config.yaml
num_hidden_layers: 11
hidden_size: 512
n_experts: 64
experts_per_token: 4
d_expert: 160
d_shared_expert: 0
hidden_act: "swiglu"
moe_layers: [0, 1, 2, 3, 4, 5, 6, 7, 8, 9, 10]
router_score: "sigmoid"
normalize_top_k: true
routed_scale: 2.0
balance_loss: 0.00279
balance_bias: true
router_noise: 0.3
init_std_router: 0.0394
lr_router: 0.000994
vocab_size: 8192
norm: "rmsnorm"
norm_eps: 1e-05
tie_word_embeddings: false
optimizer: "soap_variant"
learning_rate: 0.00259
beta1: 0.95
beta2: 0.98
batch_tokens: 131072
max_seq_len: 1024
train_tokens: 1266000000
max_steps: 9659
dataset: "wikipedia_en"
Below are experts of layer 2 (counted from 0) of a mixture-of-experts language model. Rows are named router (the router's row for the expert), gate (a neuron's input weights, with its number), up (a neuron's input weights, with its number), down (a neuron's output weights, with its number) and show model dimensions 256-383. Each number is 128 + 32 x the weight over its row's rms, rounded and kept within 0 to 255.
Before each expert's rows: a language model's description of what the expert responds to. This comes from a sample of Wikipedia text that the model never trained on.

# expert 25
Description: Sports, elections, statistics. Symbols like = and %, and nouns from sports, elections and census text such as club, team, million, election, Championships, Minister.
router [118 116 118 161  78 102 141 183  98 179  93  83 136  98 135 163  38 135 184 114 161  97 156 136  66  85 130 152 130 173 150 149 145  77 143 172 148  97 142  67 132 176 113 168 129 139 157  85  61 117 139  93 135 132 152 154 166  97 146  95 129  58 157 174 111 133 119 118 174 200 112 152 169 123  94  26 126 173 195 146  86 161 136 140 143 100 109 126 139 162 163 131 118 155 165  91  98 135 109  84  58 142 138 115  87 109 168 141  93 129 158 164  39 184 128 127  82 169 193 126 154  90 115 127 164 146 128 175]
gate0 [128 124 103  73 131 137 137 160 143 113  99 127 180 128 146 153 104  56 100 108 155 104 175 158 113 106 120  96 126 119 180 143 141 108 168 125 134  64 121 129 139 140  79 149 105 171  53 146 157 178  81 104 143 158 182 132 134 148 103 138 109  97 137 189  99 113 201 174 179 127  65 157 143  98 112 146 102 133 124 104 152 150 105 104 150 161 119 188 185 152 147 147 121 142 138 118 135 105  66 200 171 182 132 127 122 105 128 139 101  84  97 109 143 122 135 128 153 115 189 126 118 117 142  90 122 145 131 150]
up0 [138  51 138 132 133  99 147 175  89 219 155 139  86 139 181 100 125 154 132 110  86  98 128 123 140 133 149 145 135 150 103  71 148  88 127 190  90 137 119 140  84 179 141 121 144  82 185 106 173 145 128 150 163 181 160  87 133 116  94 134 133 112 131 113 129 139  78 104 162 143 121 131 115 123 158 106 108 129 114  69 155  72 122 108 102  68 175  94 110 132 128 165 111 185 176 131 115 132 140 112 152 136 122 167 131 128 134 101 213 114 124  70 132 150 101 172 114 116 139 115 140 117 125 133 101 158 126 121]
down0 [118 124  69 147  65 136  91  87 153  82 106 140 146 137 154 135  80  98 167  89 178 179 132 116 115 172 148 120 134 201 119 167 135 114 143 172 122 190 135 150 142  80  74 137  69 152 109 118 113 119 157  69 190 162 139 162 113 105 157  90 115  99 106 115  99  66  93 172  85 103 114  98 185 166  96 151  79 179 144 127 142  76 199 108  78  62  84  66 148  86 100 175  91 102 149 138 101 143 195 128 138 155 138 173 158 145  95 102 174 138 145 113 113 171 137 126 128 166 112 130 115 130 100 160 151 140 119 140]
gate1 [122 148 102 183 143 123 137 121 140 136 132 143 174 128 131 156  65 147 158  94 125  57 114 113 148 115 103 117 100 129  87 178 111 191 145  93 137 159 127  57 144  99  68 133 142 129  89 123  99 152 158  52 156  90 120 105 154 201  84 120 130 138 142  94 117 147 143 164  78 138  74 125 105 119 177  92 102 142 154 122 133 141 154 173 125 110 146 129  82 147 120  68  95 156 136 105 121 129 103 151  75 156 132 194 111 136 155  76  88 149  90 124 155 138 128 105 135 132 121 121 115 193 154 169  84 128 119 196]
up1 [ 94 105 160 176 150  74 191 112 123 110 118 116 116 168  96 113 170 144 178 171 102 174 142 101 127 145 166 128 106 158  92 117 193 146  50 116 109 111 117 133  89 139 115 155 102 115 159 125 114 137 116  81 114 138 138 144 143 129 119 156 159 131 121 125  91 162 111 132 192 117  91 125 149  63 146 125 111 127 110 135 127  92 191 107 144 202 190 181  87  46 127 146 132  66 122 101 112 133  91 120  86 104 204 121  95 171 130 117 103 145 187 115 143 172 130 170 124 153 131 127 135 150 121 159 103  86 125 108]
down1 [108 126 225  87 143 199 105  59 139 109 155 102 109  74 101 144  96 178 145 137 111  95 119 180 171 130  87 139 166 146  99 129 122 140 188 117 141 127 137 119 132 109 106 136 160 100 141 159  85 121  81 147 112 111 118 111 108 167 111 166 130 170 221 128 129 169 108 141  84  68 113 128  89 110 183 127 183 147 100  76  84  80 120 109 129 145  58 129 133  57 119  89 163 126 160 161 188 107 105  89 119 156 131  69  46 127 158  76 115  64 153  91 138 164 223 107 149 150 127 165 156 105 110 127 100 125 112  96]
gate2 [129  94  76 159 131 139 113 134  85 120 123  93 142 111  71  78  94  98 108 174  39  82 169 105 137 160  97 106 171 119 119 129 128 131 167 102 132 195 126 113  88 205 130 146  91 116 158  93 101 102 137 122 117 133 113 124 118 115 142  94 137  81 154 125 119 143 123 178 104 161 155 137 146 138  74 117 112 216 138 167 139 123 163 121  88 131 113 110 130 178 112 131 133 142 157 107 134 209 150 108  98 103 133 127 128  53 118 118 167 162  81 110 147 159 173 131 122 123 154 151 146  55 127 135 147 181 130 108]
up2 [136 140  94 126 150 160 169  88 159 157  98  95 137 130  87 106 163  69  70  83 170  80 124 181 114  90 120 156 191  99  78 128 113 141 115 143 162 122 140 118  79 131 135 154 115  91 152 168  95 150 187  83  84 200 108  96 180 103 111 117 126 103 184  82 112 137 177 160  78 127 158 137 120 131 169 158  92 106 198  90 141 131 110  74 149  94 115 120  89 128 128 147 100 157 140  64 120 180 137 131 120 119 128 172 126 167 156  78 152 190 167 109 134 145 102 109 197 181 133 114 127 111 172  82 156 189  81 166]
down2 [130  88  82 136 120 129  87 174  69 218 109 138  83 154 122 143  93  82 134 129 136  95 157  95 138  75  94 194 147 125 160 172 133 149 156 165 162 169 163 124 100 112 136 126 131 151 190  98 136 103 152 105  46 118 107 137  93  82 125 164 145  61 102 108 156 168 124 148 136 128 205 188 116 174 111 129 150 135 152  86 121 162 207 144 167 130 136 171 146 127 143 116 127 110  83  75  97  98 153  83 137 119 159  66 159 161  88 115 155 140 118  95 121 131 143 133 102 166 170  99 169 141  74 128 160 140 116 144]
gate3 [ 75 118 179 143 179 123 141 168 131 145 166  99 160 145  74 127 103 103  86 113  61 138 170 132 148  75 120 132 168 120 169 125  77 116 141  80 172 127  85  80 113 126  94  96 120 100  94 151 117 132 143 157 107 143 177  93  96 125 165 148 128 148 125 109 120 141 152 101 101 110 150 137 135 116  93 145  50 141 138 145 127 145 137 115 102 150  86 127 165 156  76 146 121 152 133  69 191 131 108 136 118 176 202  97 120 120 133 184 129 104 101 146 171  83 137 200 125  93 166 125 100 139 100 173 156 156 119 147]
up3 [183  67 142 108 140 118  88 139 118 107 140 179 143 182 128 159 140 157 149  90 128 119 103 108 151  89 105 161 153 170 148 105  85 149 185 129 154 114 188 156 127 106 139  71 106 110 141 143 147 106 143 162  95 174  94 123 153 149 136  97  77 146  87 132 137 126 110 104 119 137 136 125 138 150 192 114 116 126 111  84  87 132 120 122  77 188 105 117 120 124 145 163 131 138 128 131 162  94 148 205  97 152 122 136 121 126  87 181  78 105 155 135  81 118 109 146 120 118 112 197 104 145 121 160 123 137 102 164]
down3 [117  97  68 107 146  94  96 105 208 153 140 102  98 148 107  82 141 147  58 154 118 123 121 124 173  56 124 157 117 134 159 137 107 127 149 140  88 103 140 166 159 174 111 114 146 148  99 141 144 114 116 140 114 119  87 135 171 120 134 149 139  98  75 179  81  83 136  63  99 142 133 125 217 191 166  81 137 109  35 127 141 129  97 145  78  89 129 127 130 148 142 105 118 131 125 114 128  80 116 174 135  97 161 159 118  72  94 136  82 138 165  27 190 108  26  70 137 170 115 184 147 124 134  70  59 130 141  86]
gate4 [136  84  99 141 171 112 135 111  77 162 149 153  79 137 128  76 107 122 138  92 114 138 171 127 123 144 122 129  89 129 107  98 137 173  76 204 114  92 142  88 152 158 181 160 152  68 125 113 139 153 164  94 129  94  92 155 148 122 156 154  81 184 149 124 122 112  97 140 168 114 102 130 188 172 157 115 134 146 155 132 170 105 126 118 142 144 152  90 117 135 109 111  94 139 115 143 168 135  88 159  91 139 146 120 124 233 145 149 109 107 132 152 120 161 103 155  79 111 169 169  97  83  96 127 108 151 148 155]
up4 [102 135 110 193  72 156 182 114 144 112 124 125 103 175  57 111 126 145  99 157 185  97 137 118 155 151 178 144 157 124 120 191 163  95 121 107 120 138 135 147 129 154  76 125 145 142  62  80 128 134  81 121 180 150 189 124 135 129 129  95 148 169 135 102  56 129  70 138 123 129  88  95 161 134 140 163  68  88 161 117 144 114 140 105 123 170 107 132 107 125 144  72 138 102 102 135 149 119 117  92 112 114 142 182 100 160 148  61 115 109 116 136 130 124  99 116 158 161 118 133 135 116 114 110 105 113 174 150]
down4 [145 116 136  88 126 114 134 103 155 160 133  85 189  70 119 156 129 153 107 112 103 167  93 101  98 134 177 146 149 164  60  69 145 175  80 102 103 128 168 122 158 131 117 164 101 115 117 100 152  85 172 158 117 125 147 125 144  94 100  98 174 168 192 102 146 164 100  81 149 113 136 111 102  85 106 130  96 187 112  60 121 115 125  67 101 189 165 111 141 139 164 193  86 156 134 126 158 108 167 139 135 123 122 154 125 112 113 145 119 181 137  94 160  92 141 143 122 141 132 105 125 121 141  51 119 148 142 157]
gate5 [128 134  82  95 145 133 112 137 120 167 116 109 140 142  84  90 152 100 158 120 161 155 147 178 121 115 102 123 186 116 140 139 132 123 124 121 134  84 168 114  98 117 102 114  99 156 139  92 117  65 117 119  83 130 129 190 103 135 184 163  92  69 145 150 168 115 119  98 202 123 104 148 154 167 116 110 118 132 108 138  68 130 164 201  96  79 204 135  91 127  68 139 156  87 120 110 123  96 162 151 176 113 159 142  97 181 106 126 149 127  94 186 137 150  94 135  87 162 142  96 125 114 118 160 162 195 136 159]
up5 [187 137 182  85 148  69  64 133 168 174 148 163 156  97 146 156 101 150  74 174  88  99 156 120 143 172 144  59 112 160  87 168 142 126  95 132 142 124 142 104 198 198 146 105 133 134 103 146 119 131 140 120  92 154 182 160 116 104 135  67 169 161 119 169 156  87 129 150 114 161 162  90 141 101  86 183 133 123 189  65 152 103 126 136 136 143 196 136 122 204 150 109  74  94 137 140 174 122 122 123  59  59  34 137 158 112 112 162 124 106 178 121 123 182 149 133 134 139 110 198 107 116 154 132 122  80 131 174]
down5 [ 84 167 130 133 152 132 143  87 141 114 144 162 111  81 171 140 112 153 131 152 166 121 105  87  89 122  91 116 141 138  91  87 123  96 105 170 133 142 120  99 168 176 138  80 116  71 116 157 163 141  74 121 173  94 162 113 126 101 137 132 108 157 168  98 131 160 156 134 192 207 142 141 113 131 197 125 115 104 152  95 120 122 148  64  71  62 153  69 118  95 125 142 146 148 112 184 144 106 110  82  60 143 143 109 135 161 167 150 105 206  81 148  99 208 143  92 156 117 121 168 123  96 169  95 125 107  99  75]
gate6 [138 166 130 100  96  45 137 113  98 185 202 186 141 123 160 118 104  76 122 146 210 119 122 176 134 131 126 158 112 111 112 158 145 112 126 143 115  99 163 153 136 135 129 190 102 158  87 139 119 164 123 154 137 107 131 185 157 117  91 152 151 120 108 127 123 162 117 123 121  98 117 114 185 149 139 148 177 165 121 136  99 134 144 140 123  93  66 135 151  76 104  98  88 158 165 130 128  81 148 215 147  92 131  98 116 141 155 146  64 138 136 127 103 102 195 152  87 111 158 136 140 177 163 113 172  66 118  76]
up6 [100 199 134 165 139 138 161 101 232 147  79 163 159 141 154  91  97 175 111 111 110 128 143 150 112 177 140 154 159 111  81  83  88 114 137  89 158 183  90 131 110 117 152  95 108 107 126 135  83 133 140  85 159  61 203  69 139 152 128 145  95  81 120 121  83 111 115  94 148 116 117 116 135 177 171 166 136 112 134 104 147 100 122 129 145 156  83  80 145  87 151 104 122 157 152 131 125 126 195 116 105  82 154 132 128 207 125 190 102 156  98 105 140 123 140 142 136 143 119 140 172 149 112  71 101 107  30  77]
down6 [ 79 166  98 149 106 128 141 156  86 108 116 134 116 189 158 132 170 120 152 136 146 154  95 156 195 129 112 158 111 165 132 121 142  88 125 139 106 168 152 142  80 105 147 150 183 135  58 149 148 119  76 145 124 119 173 124 125 140  85 135 107 139  92 106 121  92 118 184 164 201 128 133 163 127 189 134 130  86 211 182 131 136  95 152 118 113  65 144 121 165 163 125 165 159 112 158 131 163 142 111 165 153  91 104  64 131 110 152 132 153  98 151 123 100  80 137 144  90  91 148 169 108 165 127  98 114  71  86]
gate7 [155 101 112 118  87 130 139 136  47  73  65 162  51 169 158 158  95 151 124 102 138 169 159 122 137 127  97 112 120  72 107 121 134 101 108 122 146 129  52  85 141 119 167  90 125 131 193 124 131 125  96 145 136 140 180 100 136 112 156  98 131 110 186 181 126 128 127  79 139 126 101 111 175 137 149 151 136 189 137 152 112 143 157 155 140 130  82 202 102  89 127 125  71 171  96 157  87 157 119 154 150 149 179 108 155  93 166  78 109 155 109 115  82 120 143 140  96 146 168 135 112 102 117 116 125 166 136 137]
up7 [119 176 131  66 105 141 105  77 142 140 121 177  75 178 172 132 128 144 135  95 136 159  93 115 106 106 129 164 160 130 177 151 107 105  91  65 109 132 109 123 121 120 150 109 121 111 106 107 136 137 154 193 123 115 144 150 137 121 111 137 144 209 124  83 207 131 168 144 133 211 153 119  81 161 131 133 135  53 150 110 128 122  75 144  84  95 164  86 132 105 101 146 135 164 137 147 186 110 154 100 161 110 130  53 153 171 186 119 138 118 149 136 135 128 144 141  83 176  94  75  43 115  88 102  89 182 114 157]
down7 [122 105 214  89  71 122 127 107 151 156 157  99  99 158 118 127  57 117 104 119  98 160  89 159  66 169 102  77 130 130 137 128 183 104 160 118  84 152  35 158 169 114 177 152 144 121 149 151  78 204 135 144 145 153 152 121 111 135 134 161  81 110 114 197 154 147 156 146 204  82 130  98 146 117 130 110 117 144 108 128 150  81 136 110  95 162 168 134 128 143  82 124 111 165 124 106 137  88 113 159 137 106 120 117 154 115 107  83 128 163 145 128 141 114  55 138 136  93 137 121 118 187  98  87 138 143 172  58]
gate8 [132 128 122 138 114 158 168 109 125 149 140 108 171 131 123 129 114  86 116 183  86  65  94  64 130 156  96  97  93 124 133 116 106  89 104 173  88 124 167 105 157 131 159 160 128 125 170 157 127 135 137 220  91 110 111  93 160 146 124 161  93 103 154 137 144 140 117 114 166  51 109 115 151 140 132 126 112  80 176 154  90 168 124 109  93 154 130 141  81 153 140 105 164  82  27 116 147 181  90 143 145 190 125 161 115 166 119 174 120  98  79 173 188 151 132 146 149 111 185 152 149 120  78 122  92  74 147 170]
up8 [ 89 110 145 142 140 163 144 141 123 137 117 101  58  98 127 166 142 133  77 176 118 157 166 118 143 119  37 118 146 105 166 167  74 114 136 182 120  87 132 163  85 112 114  90 121 131 123 110 149 167 141 153 145 106 171 159 107 130 181 127 134  87 124 147  96 115 152 137 125  96 148 158 108 201 119  73 160 140 160 141 179 130 125 145 128 138  96  96 108 124 160  81 127 121 200 107 157 142 127 150  78 156 108 127 110 110  98 118  83  55 142 153 132 123 107 162 131 111 115 127 112  79 230  84 149 153 117 179]
down8 [178 176 168 123 104 110  53 127 142 160 146 136  37 128  95 118 116 115 116 117 138 123 122 152  89 130  58 116 119 236 118 112 118 159 189 115 143 140 140  53 107 125  79 184 149 145 150 159 116 104 128  92 151 132 119 151 182  75 138 171 136 117 143 154 134  90 142 149 134  82 137 102 151 104 123 142 132 177 109 157 187 149 135 116 115 125 129  80  90 107 147 108 174 160 120 147  93 131 158 150 125 137 132 150 120  82 135 109  98 104 169 142 158 169 195 152 109  99 163 102 131 156 126 154  87  91 118  61]
gate9 [ 77 168  96  75 128 166 128 184 177 104 136 101 135 133 173 143  26  80 182  94 140 115 132 175 144  98 134 129 129 153 100 141  83  98  92 110 136 110 151  99 205 103 164 152 147  99 113 169 117 182 124 195  98 140 125  73 215 165 135 169 120 100  97 117 118 102 100 152  76 190 187 122 103  96 168 192  70 109 118 107 132 125 121  86  93 149 169 138 109 133 145 148 140 121 132 159 131 139 117  77 113 144 114 145 117 116 132 110 158 147 148 189 117 111 140 172 105 119 171 134 117 166  85 112  66 106 164 154]
up9 [129  78 148 146 137 105 141  69 194 124 169 144 116 169 164 155 112 195 126 101  86 122 120  74 160 148 119 119 150  90 154 157 133 162 179 100 178 165  90  68 135  86 183 159 164 116 117  89 152 121 116 135 142 160 109 149  91 125 139 147 145  78 155  92 149 115 106  87 174 182 108 144 187 116  63 168 163 144 154  93 126 168 123 132 119 164 109 113 158  61 157 158 137 139 101 120 138  82 190 123 100 112  72 132 129 127  78 111 111 184 112 125 169 130 106 109 113 158 103 177 116 137  92 144 140 138  92 125]
down9 [126  87 138 139 213 104 150 107 141 159 101 173 154 127 161 143  33 150 155  94 107 157 146  89  84 148 119  67 123  74 154 150 141 212 152 195 148  75 138 108 105  97 151 159 140 169 123 121 165 166 177  85 168 103  84  86  91 109 140 105 111  60 114 119 137 133 146 106 169 108 134 104 180 140 166 174  89 145  90 132 138  97 156 147 138 143 156 129 122  76 102 117 158 135 144 150  65 146 149 129 135 111 155 147  55 106 161 106 156 157  94  73 172 123 180 123 146 174 185  81 138 133  92 105 111 152 109 119]
gate10 [119 109 148  66 179 146 192 101 144 111 148 143 109 143 158 136 125 118 151 136 141 122 137 125  91 141 140 119  57 127  93  84 136 118 146 148 151  73 146  91 125 139 108 138 136 105 160  92 141 111 134 148 126 122 164  96 118 119 152 121 174 138 193 165 147 154  45  63 132 146 145  77 117 167 103  73 167 226 116 119 177 148 110 135  79  98 128 122 146 152 153 111  75 116 133 143 128 153 132 108 125  73 209 115 144 155  93 120 127  99 170 115 105 224  95 130  85 125 163 172 136 164 122 142 145 156 133 185]
up10 [174 151 152 143  85 123 106 156  91 114 131 158 134 140 154 106 152 134 122 139  75 135 106  98 179 233 122  79 126 179 156 173 169 118 176 159 108 166 147 143 163  94 153 134 122 157 111  63  96 108 156  96 145  91 130 155 124 160 128 216  79 153 137 131 129 133 109  78 136 124  96 104 155 122  96 143 124 183 156 106 172  77 163 129 157 137  80 107 157  66  97 125 138  90 144 111 117 125 191 120 136  87 104 126 126 133 136  96 148 167 175 167 112 137  95 162 118 134 172 104 104 115  92 173 103 171 106  66]
down10 [ 98 142  87 135 138 141 127 123 106 177 157 165 179 181 179 202 171 159 157 188 151 111 142 119  75 129 139  58 172 175 173  74 138 111 149 136 158 101 148 173 127 167 169 104  88 124 126 134  71 150 178 136 130 104 132 112  84 139 104 146 139 108 110 157 145 109 111 147 173 137 121  50 129 131 172 102 169 169 125 107 132  98 187 174 151 157 151 143  55  94 144 156 105  84 147 122  62  44 126 129 124 123 107 154 139 136 159 122 148 122  74 127 140 111  90  75 204 132  82  90 151  68 123 126  68 185 127 149]
gate11 [107  96 121  78 137 120 149 126 178  72  87  89 147 152 136 155 186 133 177 167 139  92 138  78  35  58  73 101 159 107 121 127 142  91 140 202 114  91 158 153  84 119 106  49 137 133 139 135 116  82 122  65 166 147  86 126 133 128 115  99  93 127 150 116 103 162 113 138 124 143 136 136  75 155 153  74 173 108 118 122 113 110  96  76 100 153 127 132 104 137 130 138 114 101 102 158 110 140 133 157 194 142 145 133 113 184 148 163 136  57 156  68 137 202 172 120 113 117 184 157 121 140 171  94  99 113 122 164]
up11 [169 152  92 139 129 136 115  83  82 124  79 150 111 156 153 135 188 155 147 138 147 107 137  81 208 134 102 119 144  97  92 127  93 111 128 143 149 159 123 133 174  94 129 191 177  96  98 111 124  84 149  68 125 135 164 178 163 106 140 141 177 107  82 146 116 106  88 115 119 168 138 139 111 123 101 133 103 139 169  92 112 115 143 201 153  87 149  86 171 151 146 169 125 150 135 113 175  74 134  94 141 126  84 129 169 114 105 131 143 176 128 160 145  82 114 149 165 121 147  87 175 126 195 172  84  77 121 111]
down11 [154  70 112  71  88  67 150  71 110 150  97 161 123 128 131 129 174 135 116 180 123  99  67  86 142 125 104 139  99 155 100  88 191 105 132  97  94 130 131 101 136 126 150 131 146 123 156 127  92 114  98 112 146 152 162  96 117 124 115 113 175 103 164 127 127 113 145 138 128 162 127 146 112  97 187  98 146 163 114  61 206 142  68 153 164 166 154 140  84  96 138 136 168 122 116 133 122 156  85 114  59 141  83  80 110 157 125 101 118 125 118 132  86 104 162 161  97  91 167 133 151 128 164 153  84 114 144 109]
gate12 [137  48 128 126  72 110 123 186 118 177 137  94 133 102 184 109 140 141  90 108 136 107 123 147 146  79 127 189 129 133 146 169 124 183 170 112 119  83 134 129 161 157 122  83 129 121 141  86  90  68 139 174 172 126 201 186  70 108 150 150 145 131 129 131 115 149 119 121 118 184 167 144 135  76  86 106 147 146 136 135 126 149 166 123 191 106 154 131  93 113 128 105  80 108 157 140 134 114 142 151 125 116 155 152 134 137 152 184 115 140  82 129 170  82 148 159 139 161 134 144 100 123 116  88 181 106  94 153]
up12 [142  94 177 139 112 110 145 107 178  87 151 121 142 135 114 168 143  98  35 145 144 135 105 121  77 124  98 121 182 143 129  83 151 119 143 121 200 208 153 105 128 147 126 127 125  85  84 181 197 157 107 150 117 146 161 163 186 141 127 152 128 141  60 144 123  87 149 104 143 102 121 129  95 151 107 132 138 171 150 123 137 116  72 121  91 114 152 116 117 136 109 166 173 143 145 107 148 102  77 135 126  69  83 157 126 126 123 130 113 169 147 115  92  94  42 137  98 127 158 162 108 153 142  93  79 131 100  97]
down12 [114 146  79 155 109 171 153 169  80 102  91 131 181  41  70 128  83 172 135 129 134 183 131 133 117 106 115 121 163 110 166 169 132 174 144 116 153 113 119 117 112 124  97 131  65  74 101 130 113 129 143 177 146 117 167 150 122 100 163 128 163  92 151 186 126 163 137 157  91 124 154 144 156 142 137 143 127 161 115  97  63 124 115 149 131 128 166  79 101 150 102 108 127 145 116 137  89 115 127  95 162 120 158 129 194 162 155 119  96 202 165 128 145 136 106 111  83  77 122 163 148 143 111  55 119 141 142 140]
gate13 [138 120 115 160  85 165 148 136 156  88 108  98  92 155 156 152 107 111  94 139 158  81 168 137  51  79 158 115 156 127 149 144 120  94 133 135 149  86 176 101 130 142 124 104 104 174 153 139 126 200 135 124 175 174 161  96 148 113 113 158 112 102 157 104 119 119 125 135 107 124 188  91 118 125 118 128 131 142  21 131 109 110 171  96 155 151 136 171  99 151 150 119 143  86 112 124 112 138 186 130 129 113 111 154 152 135 114 165  91 130 161 110 119 139 135 144  46 137 162  86 171 113 144 151 180  35 172 117]
up13 [ 98 112 135 136  92 220 133 126 117 136 143 138 159  62 161 152 104 165 151 135  99 196 112 115 196 117 108 176 155 111  94 103  98 129  88 123 145 134 167  31 144  69 120 121 158 171 181 123 120 130 103 104 131  97 144 142 122 180 144 135 180 106 121 141 184  74 144 132 134  94 119 117 111  96  84 103 133 121 104 219 134 103 166 109 117 153 131 163 150 119 116 101 123 176  92 130 120 136 127 121 109 166 119  79 134 143 151 190 161 126  96 156  91 111 152 137 126  84 140 145  95 141 111 137 146 121 118 111]
down13 [104  58 126 131 102 164 141 117 169  99 230  97 154  99 105  90 168 143  90  95 121 163 109 172  78 113 149 146 160 101 145 139 147  57 135  91 141  91  68 107  97  95 136  90 143 117 197  71  79 132 104 165  79 127 112 141 151  73 180 159 107 128  74 117 154 154 112 106 112  94 142  81 145 122 127 140 137 176 137 168 131 113 153 123 110 152 155 146 173 120 155 174 138 142 141 134 112  97 121 117 114 129 192 129 127 162 116 120 129 106  96 156  64 115 147 102 100 144  89 151 120 106  76 144 144 165 155 140]
gate14 [112 185  69  80 136 147 137  75 103  95  63 123 162 131 143  80  76 169 137 132  92 105  94 130 136  85 161  91  87 115  84 154  69 205 111 122 160 135 167  75 148  77 175 123  74 137 152 128  96 120  77 137  86 100 155 137 115 141 100 123 100 104 103  65  90  88  66 105  96 159 108 119 173 126 167 124 169 129 154 125 143 138 140 124 177  80 131  96  87 139 144  92 149 141  86 106 136 113 130 142  65  65 132 145 111 107 129 146 118 129 127 196 115  88 133 118 100 127 167 136 154  77 180 163 119 187  84 168]
up14 [141 125 156 121 120  75 114 106 125 156 128 116  95 194 140 145  54 136 149 185 109 127  52 160 126 110  88 142 109  54  59 140 107 133 176 164 127  92 193 105  69 121  99  98  97 147 172 112 130 126 148 172 140  93  61  81 107 209 100 147 183  35 109 112 146 142  68 135  97 105 202  92 194 151 107 133 168 178 115 144 170 106 132 153 124 177 161 135 146 132 123 103 117 136 190  98 194 143  74  93  66 110 150 105 122 133  70 146 165 173  87 142 144 132 149 129 116 120 134 146 133 112 135 119 164 114 114  94]
down14 [121 188  98  96 110 154 157 121 150 166 129  75 155 145  84 121 145 151 155 145 142 149  96 130 154 114 124 121 145 117 106 173 149 158 122 189  87 165  90 138 192 126 154 127 159 121 144 131 167 111 138 172 175 172 101 139 159 119  62  84 120 128 141 108 103 146 105 103  98 138  89 120 176 135 188 173 153 136 156 146  92  91  95 138 178 127 139 118  48  94 118 130 140  62 108 122 123 116 118 126 124 112 123  48 155 108 161 111 156  69 121 152  94 119 134 178  78 173 101 120 146 108 129 196  66 131 156 135]
gate15 [137 152 118  96 143 128 120  82  91 103 114 140 112 143  97 148 140  72 115 169 136 173 102 118 110 149 168 141 122 127 131 161 139  74  79 121 130 142  89  81 155 133  97 181 153 187 184 105  92 130  92  64 109 148 115 129 164 167 102 108  69 105 116 153 137 157 121 131 141 132 137  86 157 141 126 117 194  69 152 168 174 110 122 147 141 130  81 143 118 139 122 125 125 118 112 130 152 148  79 115  96 145  14 103 152 102 189  67 100 140 166 202 111  71 117  93 109 145 150 142 181 128 152 125 133 134  97 143]
up15 [149 115 140 112 136 169 155 130  57  87 142 130  58 133  86 151  97 111 125 123 127 102  50 151 188 145 134  88 163 141 119 172  89 117  88 141 147 138  70 114 103  70 149 113 169 154 184 168 132 169 117  88 115 119 105 114 151 121 165 126 125 195 137 151 128 187 145 145 132 132 169 143 180 128 174 158 178 114 130 118  91 109 120 130 108 133 124 122 131 223 120 165 110 134 137 119 164 150  76 159 137 150  88 107 184  96 156  74  87 150 116  58 145 122 119 151 134  97 108 111 108 135 158 102 115 106 123 136]
down15 [158 193 131 144 100 123  98 126 136  88 164 157 155 113 137 103  77 154 132 104 164 134 128 177  91 147 119 130 135 119  56  90  94  66  96 103  98 167 124 126 165 173 114  65 162 150  58 131 145 149 104  51 124  95  87  77 177 107 123 202 154 114 109 112  92 139 135 114 161 152  84 168 153 142 121 158 101 111  76 136 134 145  93 118 143  70  83 122 150 168 122 154 138 122 113  78 139 124 114 118 118 142 144 113 104 111  85  81 145 102 146 169 156 107 107  92 201 132 136  98 108  96 106 100 143 153 221 143]
gate16 [117 108  64 183 126  89 158 136  73 111 101 103  96  59 166 179 148 158  91 206  98 169 115  68 146 110  90 100 111 179  44 154 163  95 116 170 132 125 122 118 131 129 107 127 123  81 131 170  93 141 158 169 140 133 109 143  93 102 188 139 108 108 169 101  86 102 101 123 149 129 106  95 159 113 184  75  56 133 149 138 108 189 154 148 131  99 124 113 163 141 194  78 143 157 162 152 126 118 101 104  65 125 191 144 172 183 129  51 149  79 150 159 159  96 128 218 116 192 102 202 144 157  92 171 187 117  89 155]
up16 [116  91 162 121  90 135 124 161 183 118 120 124  91 191 154 150  75 147 141 160 138 160 173 109 155 110 115 174 131  67 140 105 132 168  93 184 126 191 129 113 163 151  56 136 148 155 178  70 129  91 114 121 115 165 129 169  77  85 126 122 158 122 145 142 161 180  92 126 121 118 141 186 118 131 129 135 119 116 116 121 176 146 100 120  68 120 164  79 123  66 179 114  91 163 153 125 143  60 120 124 100 152 158 156 137 140 147 127 175 106 108 136  63 127  75  99 123  82 135 149 196 105 104 129 105  49  96 102]
down16 [147  61 155 157 126 108 152 160 128 186  96 145 140  88  86 150 116  48 148 143 161 105 181 105 119 148 108 120 107 168  90  86 148 164 138 109 123 133 166 168  70 102 158 164 133 141  92  56 163 151 124  85 158 106  83 108 163  85 152 109 125 102 130 187 188 163 185 174 112 116 141 107 153 113  71 147 144 198 160 160 119 160 136 133 133  90 103 161 123  95  90  82  92 133 125 105 130  93 144  87 112 148 110 156 121 138 132  72 175 149 176 120 125  92 138 114 163  98  96 125 132 152 136  97 136 161 114 111]
gate17 [129  89 100  99 155 116 120 137 132 163 133  74  76 191 165 120  81 159 106 132 112 132 145 169 107 128 102 201 147 138 104 113  96  87 105 124 206  95 108 151 136 170 111  86 119  61 104  90 114 114  95 173 126 143 104 194 158 111  72 165 136 140 118  67 125 136 145 132 113 180 151 162 107 212  92 153 163 105 142  96 170 167 115 121  78 104 105 175 139 131 105 142  35 147 177 103  93 123 158 157 116 162 122 132 121 184 128 150 126  95 120 108  92 144  90 207  96 171 128  94 146  93 173 158 183 136 146 135]
up17 [155 112 134 135 103  41  88 164 130 166 127  51 105  82 155 103  93 136 154 154 142 123 159  94 214  91 139 121 133 144 107 102  92 135  67 125 154 102 164 148 121 164 111 130 153 173 106 175 112 142 126 106  90  94 149 163  79 142 169 192 102 119 133 127 110 113 102 158  51 153  58 163 166 105 104 140 119 123 191 171  98 137 123  92 124 113  96  99 122 111 113 149 146 103 148 167 120  99  69 153 100  95 133  85 127 173 112 143 116 133 115 126 200  98 125 113 140 103 122 168 154  90 112 130 106  78 136 117]
down17 [167 146 106 105 139 137 200 156 124 187 107 172 136  55 187  93  69  89 142 129 119 163 125 110 122 161 137 111  67  96 126 138  76 150 107  86 119  60 145 172 124 111 129 166 188 129 154 112 143  73 103  66 110  99 132 177 118 119  81  87  65 140 139 171 124 128  97 204  70 111  81 142 215 141 124 106 121 100 136 159  42  78  78 122 107 160  56 117 169 167 127 111 152 117 174 124 111 152 127 112 103 178 116 144 166 172 109 105 150 116 122 135 119 203 129 176 131  74 160 141 119 160 136 151 108 162 123 140]